Experts of a small language model: 224 GELU neurons an expert.
Below are experts of layer 3 (counted from 0) of a mixture-of-experts language model. Rows are named router (the router's row for the expert), up (a neuron's input weights, with its number) and show model dimensions 128-255. Each number is 500 + 40 x the weight over its row's rms, rounded and kept within 0 to 999. Numbers have three digits each.
After each expert's rows: "comes after" lists some tokens at least twice as common just before its tokens as in all text. This comes from a sample of Wikipedia text that the model never trained on. Tokens count by the router's weight.

# expert 27
router:502545482517520519531561465510431450525520455513444509533484475462557508438490492508458541485438520504533512496486488452467442511514466441460504539501525505466512517474477513517567519449501462466440613556392499521559468479493569503450489492473454476534521527522519428490465519510459539567544423498516497548432477520456505569480514515447557551501427478542487507501430484427485547554478
up0:534531520467562444469445534514527467501467416511476612532496498518571578526509499524471505454437539546472455469488440498507474452533483449503504525568458457546476538488506520441470532443509507474489516594501581482575474486478450499490474523484512538530518504550586441494438433506413518484549488469436468557526546539475491545548481517436569511517503510482507531506535472519452522478454
up1:485542517456548543494485529507530481472534504538457489410507481516542536392525463413437488505508530520497501473511456550432512525446444516462482468447456528555466526477417491451531526465493459489490492553476505472494472456524541524499459471612541504563494460501585459469484465518456526437497472426454541503479517518456457485500555597537474468468463529537553488470534537500490532465525
up2:579413547483484519525504507468480513522584459502510518505537550552530501516515471587432517486529527492525495456566525472461552553465528510480494476534485449528496500580593514451524505476523500432530509588511516581479502479477512531533490577480589522468489499505516532473420591514482552452550477474494427543561466529511540539501459490505504558587559516524529484493474484545440480503481
up3:525406523526442494481509455445516467543550489476473482483476530409504470506454445511493512520496518448482474551421470537472436523558515411459531532508475452456471519513485420510488503502513448459489468454512502452520520495463515499439476501504548490589481470465485447561510541472491522505560514518452480546429367518512428455513525455490530513464555529503483469465487526563476564596547
up4:498553531549527458635477544592578445516482465515541493516465540540484496501462487473412492516495534481504478507527541520424464448483559499560561498467514515429463525498579469466483567522516444531534555510508497465457553504488579461417523476511448481511525539514486480545454431537432501498452479512397503509473448538537545494481608490533400531565473513535482498532471472554564514473445
up5:512484400459485509533446519508418546468457525501448426527463542550485613457586462455482421492381569417509492511485492445452577475465544484519487478497481472550504557493474506459551555481457427511547470573547483486500504476505533496450502433601538475452469500495489489474510436484455439535503449521503529565480583491412488499448559489561513556509532539484508543518545466423503536535482
up6:503521517499451454477449550442452530452495486505443548521549558466475548483587455575510441425493375465496482538457433468501359501494516457466551517505570458515482482509446547475483462443558512531469549562466442550487470541502546461496468552478453499520487502474477507548491434487447509506499511460511515588481499545578559509517490465469473456524480498467492508492453500477519482494465
up7:506492522556513564462494520519603567525535467420543486452438470469575490570467491466495448457475503534466527450402536402502550459515461501489497557431513509440582539552525411547480486509492485515452525485476477475539473522496545545562473441468471495588484478469489499445472478430565538529463524488485548479503497592505472442525532541456528467424523421579518466525443450497466494516577
up8:546552566523568450464605513492510464481536497496472519520481519432482495491488502512560378479513519516539472534553447559504491448556463465433528547485473485430413486464564462461523512439422448468559521517507447537487517432511427515528556521547470530548548540479509458473496456519502504424550497531414515521470453503466494508489467449493450467525512542486527546472466540513517545604501
up9:501508532417479510458544535501509497532598536616465510487471467509551527477481508524527402451501498483466518522517509461497507458503522492522564570522543513529559475499521512470545502455559531555526475535466488490574483437540499468514435475432441578531500514539565507495465560576490520480517491500528499519501540434414426516480547493517500464453500510483514506456544454462451439566485
up10:542542480509465473516506496499583452503550501418450491523474529498512375502512494510470458488534525442538486501560481502490516561448509501565487537474506456426505498468476530498493503511551498497484556468551511580479446513489574491476501473466525500544511498506497484481498570512584502493538506465459518504500471509514423512458532465489490442467463533521528520513510559477467562549451
up11:562487578466533429509473542541524568522566510461520543520493491483579498496549476525476517426458506498519526487597484439431474453546423471452458507516501499442450506543504533481571484458488509563480528435550518490521463471558505533539490468468491525495516496438556527464558511457529563519508491536486474444563504501425532437523507539457456466474541493474508526450456578506474581533517
comes after: "\n", " more", " an", "ed", " went", " www"

# expert 17
router:483476516514549471496575564515465494508534501526548501460432469520504453455533486477515476573525442512582491469441488497480453513509466523567445540493514546475495508506495469605479525482488492543496481498533534514554522548519596493526557581508506521428509487510491504422470517458479605554505476508452491585475528522396510484481547465474489526494505481508480509530510493492567493478484
up0:464536485449613541470500500477467488537492506502504529531471526524427494581573528513467511450479412521528434511513519522509503523506485509482473448496498520449491495544507515464379523505375445528437516542509563453484559529563482484513557499482456484501516545536578449481545347491540548498468490531497510497504472555434459553480512481535470517476532514530582477535453465492543438482537
up1:518559539556439521527400464526563518509447568534482485454524437450548495548475430481496487454471532527497505554543464515469518502522508508430490529544462551410462492518511535576579480509491467546496523531574498553513529524483584515441478557497522489529559442529502545475483515502501521491511527485476516528523548509566524520473585479429516456411547607401523529433512466530487516568492
up2:509494528464523401543512583427551483560528483484508463447557486438542501519472521506487517510485434467489494513435472508449522476517466471444550537498459564506531476539494477548492499526482461488441477405547496480459552504540490484556535488555464581475450540535495549493525443534498461584563589546447545476486493541513561531522527564488539588530492545559471486538537579505478436480491
up3:497563532475485569473503551567467494455439474600555528472490532518488508512516528552501541552477498513517473531450519488444548458517500470431520445501455474457459482544504443554533487503540480549501474476480505574485538485519490518480479481524534471552556519499476519449483465385515505491534495540493578479468464468494512502434449474558488525528491454456386553489460505519516513437553
up4:466519531505570466455474527506502525453446428485485532503443545439542541487486511523481492511507518550515520460451462462480496461429417455536517464494440588509456531458523479540494425552522472506495483568517496513509466565576551522480475602427499612476444426483475531486477528526442524554490451478509479497571543519432512473514511526586397441478537419547561472516475493564517475441494
up5:464582554511508534437531511450488417459553550526491429500485484524441537466546497393487481506575504569528472492498533508495500495516516586474492517571456435545474480578508467461488479526503461487506483458469492489481494488479489499523472499524434526585523466538474485487515464487560568540565506448491503504474471523517475428429556490513521409476469524519500491510479419469531502466509
up6:442443518518484498534536437439495540518478497528495509460451476509540468438518502536502483458470441477520515496446476469519504530440489514470394501606529500518492513492542509468507477463456490453415520538523519459467604448487482532494488489532452484485512473529454455511537489511583512558565520540452522527494507600501522493428517490489487477440556541531501461511532464526547513503573
up7:516506525528508510466545495458411463525469507569550524494534536521443575548420500481478502440497477500531537425435539554464553524430470538536474435488481490477560474458535511493457525470512505542486519425456517458529511504528525469486542426511506523511491500413432538433505460503514536473517537496504487512470479480485470443457570470446477508420556483427574555465511478482559453496473
up8:531539505556435555526476506451485475528459476552544475425487500495541535599529492459512532489505466527545417453471530554545493601485456477517475474525478580506473457606531430547515493456532501530508411500506536523482486482454594529530500485571450480571463482476498516548614539529481554502516575456452518548365495474478513583485488497506461543521498516514502432430524492495512533540461
up9:563448577552466472532543460504532476559475475424528520468526450505482457481503500478499477486532471487505464435474509503481493464490543502485478482528493532509482515560462532485519494480481487431476448484508508573461478515503457457446538542467493482439479510512471531472510485395505529525488493467563435547460484423458444421527560486579429473471492485456485507458487465510538471540496
up10:568476459461508594435565477551464473524488467515576520496551500454527488504520557545416475537469532488584461402570442547509478435440505516485483532514454520475487415492416414476515517528466442497531546473484531485519506455490518498517462470511486497540500511530499456518439466431548481517559560442495476447464510431500511533507530547531473535541567527489492520558498504448429575523497
up11:464520439574456519440462483512427533526526498505491517502581582469519502521482490483522525475450464495544454513455596497490520510469524480472434503558448457580474442472441470562539500495591557502521497531503499453450463548519523495452508480448488429476546501425556458451427500498472530513549473518499544591522482529509512512439429528513484469440483493527523480548509455485595485532494
comes after: ")", " =", " information", "\"", ";", " classification"

# expert 53
router:526516530441557567467493455507504472505439472459538514547507527498549535456546476560543521525451446519477501600498542550555528362432522443525498486589510475524513482503537547496492518515495501523458402528457422463410495521528477568427507546465447429522517525518521464493524489506488538543539529451492503519411494537471446494531448509502499520585495475462533505513512479460468531533405
up0:570488499479408481511545446477459441521486511459581542478542481488596505423465520527501478459508465423484511531485494585485467523480457479479511516501491546458542534537513551465522551527491499428498498537525536510549503585427487486441467501488469551449495499418451550542492534444452508470469501436500508544489487579475473535432483459503475568522541470486497503526530424520498533510452
up1:537493447524480488549471517519529542480435441479542481509489545474536537463529520506572500515480523574481510555453489508402465491462573500585511525524433551509505521518560486470486462523499438527510458537577446507472511563559521516504455444620548499511469477487496544552542502593489548527451533488483478525557449484521542460467527489546553552574472474476555488506468455472467427484484
up2:458540501450563489434466421519503424515472491497469534526472513535505497497531464534498501523495467461506430397494536570491532462444521419539390555520569494429454519526485490521470538512470454515509461509536488423457533544491520527449464530465522547562456525455438495479521453548528542502529465517451597531402518579530486522529544456500409520477529461449458542512499448431427512475483
up3:527512522494554550477527491435439490520473474501531520486445479525502549544552546475497493501451512450485472503461548516463468483477559482546499497476488526529427595493516538510525543468552450472533428443599455457531463473547562530484456511508588474544522496455456486512473470422472539538511559495487552553496449518528526438539512472443483509539532566445539542524618447530558471492423
up4:470531476520526499535449520491497466479431530474500512428570569460518513558541514515518460454404576529524439479468479558479499455480548465505497549536498528528484576475522470440476492512473434534473431546521486475466492482548550431428523501543516469581477526477525510549491515472454557513468521518519569524462457531500525573529451474500513454520563460459541503457489461485446478464495
up5:497473462517445460513552589521499491534548530538525442535500530452514496556528465523478478407444522527454489537447544608453499496491560529485521418567487475446450470512526488474461499489500458472477479459554466522467472534464522532450514481522440590454537482483478524483563500480550500515448625535490497398503468540493515513544456475501510478456503551507501555573575595562499452574478
up6:454489570494478502544449498518432533420422440551532562518509519478532512466522449533523528543429508493558475521552555547520487416527550481525520585572461489485489543575477478588558591437501450519447459560455545537443473527466463526493513508444505519517546526497472482523538413555536512465452464475419463486445536505524501523516543460489499514561527473461522504427497471564500515566527
up7:445431519505528504534508512487517528513462490507513518531475573528526501462515564532517541481389526501570498438534503519537527470471515416535518507498476601504429521594507465502488541530524553490430456510485451431409555522481543462441502632515591488475518543490522468470549517550527485506560476499490433546517499522506542455476514485576532508531572513530538524543449439480498527509515
up8:504454516487421497487532529470542462477453545531502461526446495529506449476498535549469477537534465446530501482497539507509486543500517511543567507592487574476472452491549569546499516495503503479468512468484524638467525504522491484526480577505491473481461573456455579521481458489515545503517454490518533568499504512527456451479500435568510469499468535481543528494554535482500502514434
up9:512409465520493531518472525493509486466513492424457421493477518415526521559461503496469549468455529552537428571490523500467522404506586540559510425522537462535444470491532558489547490495435509413472480526552476508485502485520463594479489504447513480578543508450485466555526488422576522416514588439503533511517468532507461514378453489459488446550530460518504408439483533506489501532517
up10:501537476500479469447503405537517492507553431514502488483459486523530493441491453528496544561507518513492514534514526604530501454481523482572500491533451545518518492492497572529504592546496485477571493491499489491532500548503543520532488435504508454508502551510516510470544486513511582495492448482440482510575567512516486451491542509577541493558592506523501549473562429563480467557480
up11:482505491490503446447540499517469521517488498554470523535472497478570523570478455483521446519530604496485436499461562543541496535537463476525440581521468466446489491535507568527460514523553438514490468489490482465431523481512565496509494519434589491534509494551547485509523451448439483514477527441463539514499494425506530433598539459555556536452455535425487507497535457471492482509468
comes after: " |", ".", ")", ").", ".\"", "\"."

# expert 52
router:503559498500484513420525523482490462429508451606550521432514586465544461474534486473464518504496506532585503493476544499480553506555468534550391458535485457537492500463523490446569507497500518502534495496541535533515515453483541459535470467553484502452438512457406430447475490484481495489461445448512443538543504518438477510457436495435510536516494468486516497472470484520542530536519
up0:561480488463478455364472506489525499568506420500524531455471525553589538489499530557515408507553490443566546509440445502535485482509561563470555546486501501521435550559545546481526467561592531492531514494512527439492457478519489492428525519502534505487432521585490537422518480530531439514473531474470528461545442546515568534471542451485568444501532541531571519503508541504449532466504
up1:467407551555533569582537509432519459451488447548456541492565445446548486499473531484538479478519537487510460482465524538486474522417492537452480490538476524487505534511463490479543488470486482521499485433475527487505455520506543500515487508432551463515496533498429464556565570517504521451424536477516554489528524589441522546522517524490488511422495503562517556475477537535525552428480
up2:529567442453477496497471441473528454605473491568548450504456563452525520529498473487573485477460486516531519512487473520496447467530484457538514497485437458509472498484528546468540477542513501475546588493528528542500504434439536461512497489416476436506514438469465436486535494401453461552492566506445536479586501536528493563490536428467514529480538502497405522466485513526552465511477
up3:522488443476439497406574556527502479489464485501487546442516506458459524544454426517506476446465542486522473462446566480426555508527497477506469468439505511467522472503574499443502458460466471479499429521492518558507487503461542520474543455491477472467538523515457486472528477493442484500470535520539431514536497514579457526473492461606463539507564558485474444522551497560518528500506
up4:516495493402406497472479522580445463483517479570583515489532452530479491404476507536420482515417579432543492503502531539507561505544497499569496449505530465522507568565583458419473500534510541438487455548483478470494533513487538536490503484475493492503486546506447531543452488466445571529396448500481471488507479475550527532434504433537567493494469436536574509581492523491471559493491
up5:470509502412469542465514491516544541479519443589540506477510566500509533472488485516486481484500465491504560488506581514436574565541459462525458454389489474567524442488518534447463449483476495463498475522551496458471580486487482578560448480510473544467486548535469406505523493529538440432444457491523481548562515560400461544434505480429513563440528458522565490569535488542462506507483
up6:510540485474487467488449522528552516525507443503551539487520580428493420502541476531594504449496543520543509561447594506467528438583501520534456518491450462487461512527554526448547444524478465506498519503538481451485460481514564550484510425523576468430503508454451448533509477443491465506498434490542527492460460510596534476451425486521580463438575491507483513488472496470511513465436
up7:536492447522485540501493539576503516436543381504498553482566507427505483435517504429522555588424532515569497554461446465473499555501487577503519434512461488440489523510514502399516549432490490472448494495521437468487459449493483529447533500490486504524501505480475505491519493456516506485522567550454476496467557455514508481512518461468480480523484534502558508501430461519449449552516
up8:543512560517444496479450469446487480456495441478525553425585539505479468565511472541523454571539478492546501505457515472470525458530540430489453557540512471452448461537488439432463446421530536537530539462494472458499512466543504477454522493543539562497495408445561544550548530503466530511540579552517440454598496520485559500466544502399490572453554569479509539530534486482404517579479
up9:517520425537533492506504505432547553428490504450445512433469563444544515399452520494510436502542465484566463473485546572503488473479460561459529548495455476535479489443520467443519519467541556509547511519548441531560471461416527462454501512554489509554499521530423525415478468503456544569485534487494593512465489479489521474524474509539513548512457408524539506445488537494553462584427
up10:459491493479431532449502446435503520566527483531475529547485464471505517529513499454531487446493506494559502516528509389585569532455526483466514443494491558459553469465448456443528567424514472429558451533525476393531454519540534473485405511455558564531524491528440500524494521535470433479611462522532538536492482494478451507554402507464507535475474513526517503598509478538517467462533
up11:505482507576462451501497514444462517501561477571527502449493570497515429492480427518586485461504531532553483461449538488507483396511451567473500482497426595504477541461503451511587478437574477465515557538533483469561459536531525453472562555512539485539530485491444479469553435530519472477501470584506471492488493538535562452494463564502547495446539514517547528466530455509538464509534
comes after: "==", "===", " the", " ==", " ===", "===="

# expert 49
router:501515479538476470538507490458437559524477439504477521494475486409425471492410544453479513537488431549472501505535452497517573416508559580491471540506512421552439515504407504532592537525510481555485506506512512581599497452530523498501404522462564471497513541513569559495498466467495538476466468539498500476453514467524575475539514506450464513473441471468443535431487481483410490474482
up0:578497514473511463473458508558517466526561526481497534477431456484582518553483437535501482494518475481485577502492504469568514530482497524493524474488466451525500491507497490465486546513479434465385591542493512462509475503520500463454429424541453477515461469501464491494514432515442524508590481511472451494396520474531501500533550484479564561466425437499562505467474477485524512514437
up1:515564478578455478521501556471469505488477495546531511470494552462464472510461500533471540567513477495517417471458461521502506424493503506510476512442413578537516405560479474513542497464556452511484525494484415453509436510491493512483508485447550513473516475529490493464498488549524537587460434495511564510519522494543524497519509535591510533465511466408517568524472484561498533437500
up2:460510526486488460447579495429500526510488479478505461526571512493572492512489498484489451524446523473528505494417543502524493444493491503478538510543463552474431484440430561493484468570460459486530459493536556549455593472548546481424492496467473528489535553521505481461549508453512539483483490492485498436417532491541503433531535442542500415533552503487510468481459506435487537513401
up3:478562422539470444575468491493486533586612461530561517454544462450476507481510472496518520470486532497462434431449484466481507502542527432430503476481436531539479506498490450550511449528488489465428538595479490502545491471514553517555450476463521533498517478506437515485538478464490516570522577475476545509492562453498443491483510538474515530523425533515475524494411537548513542485454
up4:443484477483533505467469518557467478444541447459534487506477567487540496520444520446550610455467472517546388510495447483474438424433500470577446551536514524522462492481412542506443526467502563469529537578479509514494440454526549536509466471567504458531438532427445505497470469536512547478520536519492552555455470421496533464488508547509531530462461490427493555483493513497528474480490
up5:456475583436516498537467529436515576547505512437417512508547523448495497561536529552510494490474532526516514435426477519455578492459525511470480545535492483489527509540524478525421573479527468488498499514451560524447494434465560548525441533460468546433511500476524493584574402509488489504506513481486460508505521408547483490515481590488481471447513436504398515473451536539497464494500
up6:464481505523517596552532435453457547491467519517521476407456475507480505522499483524477551527513477566444441552475484432496511505553533485461537508527507523520528443507522508457520480552493511579490530465471426442566555518506494456469424501511521517448513578528487500465567507550496458539483483513496514511515476536439531473402452506521468513467554462534536562479480480430457475482491
up7:541506537534499510555498482492507548523595507537526524495477516543462504558497442548525480461428476509537511476626511432486458451499495538476494539535528471525496542511553442512507487457526509514477481524485459500538502480456503539546469482550523464412482503451499515568574507474408493487477630509571493485498509453496485453466501451473445399496492556544524497488470530528577531490456
up8:525556514474527490469454492526547506524464605615482520511500491473477476472473585502452540513507520497487493515519559464529561489511460557535494510476414506522457522500464526509474498485466514514450484521501502513518461477576454521479488408522521579567458445570557508479523457525516510478483436459477508438491529492542523466451586485486493531487573478482518578480495518462462493457509
up9:485487562488491516538531534484511537555444548549566522442563497525414499566482458542480587532495543504468514505556492562577551513449470520557539541491502464495496499472514566472546480500573483489550498560502542548471531487514507549550535450477492528532509506491511455515485392513481510462517499518425466541437420520419466490546494479490474567458455490484503517512461489501497494455453
up10:477441521490456510469445507477556563520541462552473540460450500474512491549515498492470516490564505466481423518510499492446555479471542483600529524506497548522488523519512513515569484526485531515516495525457533509573447486513523478514505519471487460513428528535456437507495470460557553523464561527579513467487503507460527498520436403474504573460558473570530566405454451504463479475506
up11:500508504508535491493460483420476501495537444490570480482593573480473440507528492533532501575507524507535470467506481492530492571471566508548558501645530483471488458472508529494508528517595544550426460513450469518537460512417480499519446565444498560491495433431488452460481506486524469456481488487396425509541420448499556469495496534574470510470493529463471542498477584512444462510525
comes after: " (", "\n", " \"", "-", "==", "==="

# expert 16
router:551496460497483532524477489536486448514450424537403491490420502450419548462533415524458457507415467452509456455537523480520481589479509405483436544490513527542499426545613471561490495461543495445508527485476509489488543475451469460497500497502513567438491478445476498497477515505575526550602547525542498494586430527512521497520450387525501525493479520553486475554551580491512524629479
up0:499456466453442524489477471497541479482498511531482551466478504480501472479582483483522530537533540499447490493469518527452489523525499491552520521471476495483420483517517479472457573516483504482476505519476489451545464460517477506512469582474498503496541411509424530475537462483506410478449502526447571505500436482480480522473528414495513503551457509497553543433578532516508477574551
up1:474522463483486453508541444530502554498482411488473435482476532504453494485505579536485521503492488467489477441514450535510574553509435427504406528526464525509598483508545545472503507505547498541482454579432463552511525521462495501501504564506474488574511571497511452478460488524508577462499463487528505494581411556489501488530437505547495470485481465552489539541466507506473451538493
up2:514456431509511488515443489482538470500520546496460466516569481546493541455494529487468511530480469438576512563444518515520450518519473490515490534441498517448500504493515592539480544485496478467402544525510450464503530502514482549550417545510542503568527417481579459526542452531496502489531457429460441484434471523525543490556528498427539500568559558518477538516553483562480557498505
up3:475496530453498474498466529566485469510446464525538497527491511531509503515529494521512446541533504469436521415585471494526504484479507421497528481544446455507444493511467555503526522483521490484525494535476477513522452494482539548505447514500504528527500477450450488546482451552505531503541566511504451501487522529543508447474458508424558577431536461561429476466511504456541487538473
up4:422474510442487467452448516418495478547525510472500506458467440471455463525576509555469473520460542496554496518440515526496498427447562541484502477491442536425504495492490453579508527488525556546503505542489554483472484521534509498504516554491538584524607458469467527443523460471569450501443562583497541434529422474476517519464483477506493475471458486480593535526539537488503513496570
up5:493487514485464551583520504540565543465464465598504540448443482452570497568483562486454527526577444449486554526475437497616599468473496473592578490522512480540507526467520531504497450546525522526486471518457442497532497447501525509496513467533515525507508545518521496478513493455472466453507569450521494487469538472555472395519522499553558517490544443540507525516536470451521496476483
up6:558462536548487476459461542481480545497488555489460529485480525501472525494481510518442497561464472469468456554550484550515488486559518440466440488562439473602549477503449484521470499528509480564476545460438474436535479528529462606513436489520511478437484520495455546448465504510484454568422508477433508501535483491486471463538437433397469476524499419522589557492491576525429503485432
up7:433501517485505468499434462496534447548509509437485540503528520424506464504501504431474409531557484501434567436491535514510471480525540417600433517537553523465528474561553497547512484570494478457497525514537528411534453521573522451546529520518495547563482448494496485572561493528509418466507502464531462592449457482502511478464532450546448468447540550462546488517545484496520461563465
up8:505508505473511541529464549511495503532552471482533470605425528500557564464531422471523515438437458511562528435524513449527530508433461504495525502442503582546522433534554509536502507544538476479521515458438474462514511480525484536478478453473527554547492480474458494498503493551486511533554531528512463452553516617435509533497533500513473484543535541633500495585513487482486486530465
up9:561570514517475481540545441471507507570521481462494508529505520494496493559519487552497463501417573459456446518482482489497522496565445476412454493492510517570571483482594525513504476473535529529535498463510426510522498563488492481472491503494481485467543471560421448566522527420569542469513508479541495485503480564498576483460475559537478525476583570565500538475406493450503438500453
up10:528433458490492499530564418577471483440551471556482466446472544466459488468494480523480400474475525482533525447484529476603504553441417435514475494505490504522500462625532479507479527425540452497481538482528454528498587430434450475540483427468538459506503506436440523450498499501524509533445529518482463478463469486507485503456481478494457525541514552518532499513534514550485494541528
up11:525549513433483494541475554519515507519486450501476552464450506476522533525471444507535480481470418541489469453542561486510515498505488509462568485515529519465436500482573502524464476553497444452552527466471496545582447484507509479446451496508524522542590484470441516552496483528549528486559528530508586492538500587529458455459555495506482485469511483591542429521564558491509538462506
comes after: " (", "-", "\n", " \"", "/", "("

# expert 54
router:481422548470449517430526478581456484512520443557526494509521420485513458408444477440533521478491522500474535458560522480563521521459545517479495489555481543572528490527461485529539501533504487576478503509471525523483478498502408554476561526536474467472490503498572497527491547479465476581491466519458529486517529539438538559434539554493487486540502491534518476491445440501542486501549
up0:521506501453448561476516608463564538555503496492485589468500541496475467490463533450487480502512519559454503478526544463546482536510510498565509461504530474449513484493435467514472496472515490532533556555484599520383497470465488560470557465531499442535560559543548453485553499513519565507498508546427561559544481473492524494465498543566471456475510460550465520532533443518438472481517
up1:481506543524447499505522486501504547474561521532560522518526482445560532502482488602493496534531460466491465504555546427463501542487487504495506512578590520540493497497532594465462468460502457582541514529546520482449520562509451469504403516562549505439533473462489419364435497509501496507495558464487499463484530501493514557494571537542462499451526490484458434512440415536522381517513
up2:523517510416446527481445552517507488478464570486452382496542418435530488465485443511568524462443509590452491541557491554542483448451521462566510496477448471518468542452490496489432438493526470524503469487543527523521551489510521486477458566487494491432497493473501530474498462449536482478555457463499517449500510499473517497529491560579494535493534501511493575521442505484471450484545
up3:430494473475435554499489469435439465467483486526491552493520503490487479431448520464440510440448549478542479468444415479392511433525457472543476445476464448527551535503498492474467477540477559501455527571497476442510433557521423512539518458537537478519471480487512497588461528530537462521477497555451564462492522571429558526570431539530557493480549431553431503481537450450533415468536
up4:549528618440498436516524528498460571547511559533457472538499389487454470625454508510457513528508388519505438523501528500475515492486533505518418451476514540500511511485454512499519522529508488513463505567445476506593473499550493481627505489527489530543502551452532463493511442475532567472507507470485538461483467492454549585536511489449485495556494450502517450575483448515445484541500
up5:545531512401438601456483507490439499531546476500534538410509490565438495521481508500481485506463519561487464466496469516510469555447533469493504473456485536518471486540529496475545489462551482601527500568578473509489449563538508511490454562530509572506564519515568524476554456528441513461559530514444560517504530462446540415489505498527542543467522509508524429490567498481505456461463
up6:492523498551484581501481496450458556543584548491519495513448481479532499462542514496483568499435525508436504486479539587495454492541490447537527472505461492485481510479449552498492471423476477470463497570466528538474496571524522509505516446442492503554539499462516483454567573449521390549465441559497537523518512521505503524456495490556432404483569505540432553568495457520556506476423
up7:494486468538477470521555479523510555535512448528510514513466559517513523537473467425473488508464457596463455473484473438542505492515493526475509501498479512513540476494460488515391518454488434455540528520530430516402510523503500497460499555571565552436488456552502464467455564400431435515451504481487571460544491500421508496502482456444448442522499519473527481512524463528502418497529
up8:526512488464538579433532466505525616449521484451496472481446585486470494537505442510488526434458566439520525480557502515496485465495524482519508434558418485473573433471494495457540425544491485467459581539511466539508560504528439480548463502500474437427509536511571520531543496510453528489539450574465534573592475482497531513539535419500508482515573548480503499522423481511426472502549
up9:484528581468543456477553529546475530550482442545576492506504462510533480502498522434466472506380502466461511517470524496497479436538507546484570463508397593476465478549456523451533408514433488526456503474535509492489462489518499463509465557450525485482387432513533517491451534484480419539554449522427570510547523447482426424442575522525460513519516499446465547487441462531499549549529
up10:510497496445544420433501617448477541592523588483524501526440500476504495490467465467496447500512528565457521464491498481473490551487459505489544485465453538446540504503458459563481455547470489574513537579542477437491466540538508465468488466554510530522488524534528484529423530469473482413514491504528527520532426490533523474558524486439532414490550531475506532532478447478468529444450
up11:522450538410423507535489558447549547517464355501438523513517494438493493498442546511569487527507459514515550464463453507456508495492544486422500543458510479570481537526490552510478540473531525538509498539522482496440537530578457552594493525448517457537484489506524498521563488445469526529547458478494504475468538544494541523479495524549489451462512474481473406518453506502525513484552
comes after: " is", " as", " with", " in", " was", " of"

# expert 44
router:491428507503456445543463451511537495522558502421468541549456462533461529476440478442527441472492452570502570497505542504451493541488522543479532469566504414538516495544465446499500492498557543479536495458474562506507533542487433421529504478454490481490558558422536426522479510553494470506448477529524536486524515600480466495520504490519504497506550553495449510494479483502561501501467
up0:492492491481488496507462497578484424481422565486491497475455435475502466442439494483518565557492482442461514459485540489535533500522478481476494457561473528464444506576537523558501523585461444526510561485506508542487544473435509509538495505398445494538445481438512460431488528596499518545494637467450592468456526513493580557472464508501541521469572505506483563445569491506480538464508
up1:479497470382525544482498443562449550558459454457499535540507473498473440497508506534547553490527489461441490534421547542513535500511505547547557506543514466529503542521438460521580437516503472560515498480548554545512502462528462515506524443489437481507492495555509548472502504581499468408542464543492553486500472557428472528459552467474554515480494505505481564494526475413542509539519
up2:468452529430444493460531437544549369496572498489520510504498439477539505531488499583519462483363533478486521491484524444520515555424515456463486531441555481518494473523495554424426579396550434532528454530514495500525456513472507477442492450551474522495487574499546457533539523532555532468456436473506506516517487549480477525557489440531478523533500402500537495514473520544564487506484
up3:527504507466447492502484504440390513537433458468535500550456553397435519546479446489564496451485521504473541491476477502457495546535531476494514525535497464484563449502466502518568441502547552499519501426561518520589481496538480484479510530518513556543486510509496587433407510460479466551536518540538425463546504560511427506457510492579522482431565426487485544460546456530555438487544
up4:539532503498469505555550544550554527458491498435502507484527552500480443542468444487488495451542513440492472470461439530446493460467508508526501498551500546550521551494476533452510491516450450523497457487510449505519460503494507476550536482540505507496513511420526580538425533462435461526484492513555556522535466544516450533525531519568488519509435477443469564565440450471489413468512
up5:542503556510381422515452440461545484476479462391486569493524554444519464471564514438430514464511497438454511533575499500476534547534522476553440508520490437549512550432450430493465491456493470476479442550503469501463558455467512493521492550504504506506475521507460466521555543531519510496450493506505565540603475596540487526533542404487445510520513549573534524536487493459508468494558
up6:499463534456429493501492530416532560499483504548422516503550542510511484430504456510422526504454499538484559542495503493485494493437540467514598423426507427481506522548481481453513482497452492521441519553584571550444492506466448576571466540533514516428469554466467481509497522523501487479533516553499401530493504472479532573508556485470459523507520497561414542547498477488452452456431
up7:512449516551474479455501538508467502404459511551503439479473560537542480544489490560464500466505556514544479477496440532518509511526521470484563465427510476483488526538530404513567451466536542504466405496504517518452510556541470493546503529557590460462526465471431470505519461499513495453433487511417570488524456505464442504426482453561541452502487538571478518519437479461536514550478
up8:516479467523518519447463527476457472490502523421471499539486471518456465531482509501501438422494538487488464531526534463483424468572520469539503489466512430541486520582502434493451589502520538566525474518445463557518449499459409569494493515529558487461427530484457498573539482489477507457445393490431498497499487576465480440494501505540458541487485511492461447448541529563438433567451
up9:490463486489504466497561500461525510420564562539568499586508535520476449484545514496586481514507541591462519475453467523457510516470441490474507489542546461486425565500539502513427554458518509518443499465550527463508506550481460552509514442553547430597510471486455538518597575525550498484513472580473525511499465524526442458431511519543476523515542603456556566491509478508546473436503
up10:455471490504501514545446507472534537447502443461489539488470528601487506491500491513499498460473487623592462474561493529523469484512524524461442515550486468394560499598522501491491526472488548456491535531406500480526507579453446495597476467487457485518510482546452497499530431526496490470556519421536569472606497580446429536453548571470462502543554516482529443484522454501503474483466
up11:517508495462497460478507515485463499461503444534576546500493542522409545418416519456517553501546561502485535559518463452518532461440451549485539451542498521490581476515568572446554558522564428440466510480522550442446506564436517487492540470428458501453407489519467484465485463505526499533477500470485526413457545563481361554472497484481496493528513579491516463481422415467500491517565
comes after: "\n", " ", " Total", " U", " Turnout", " under"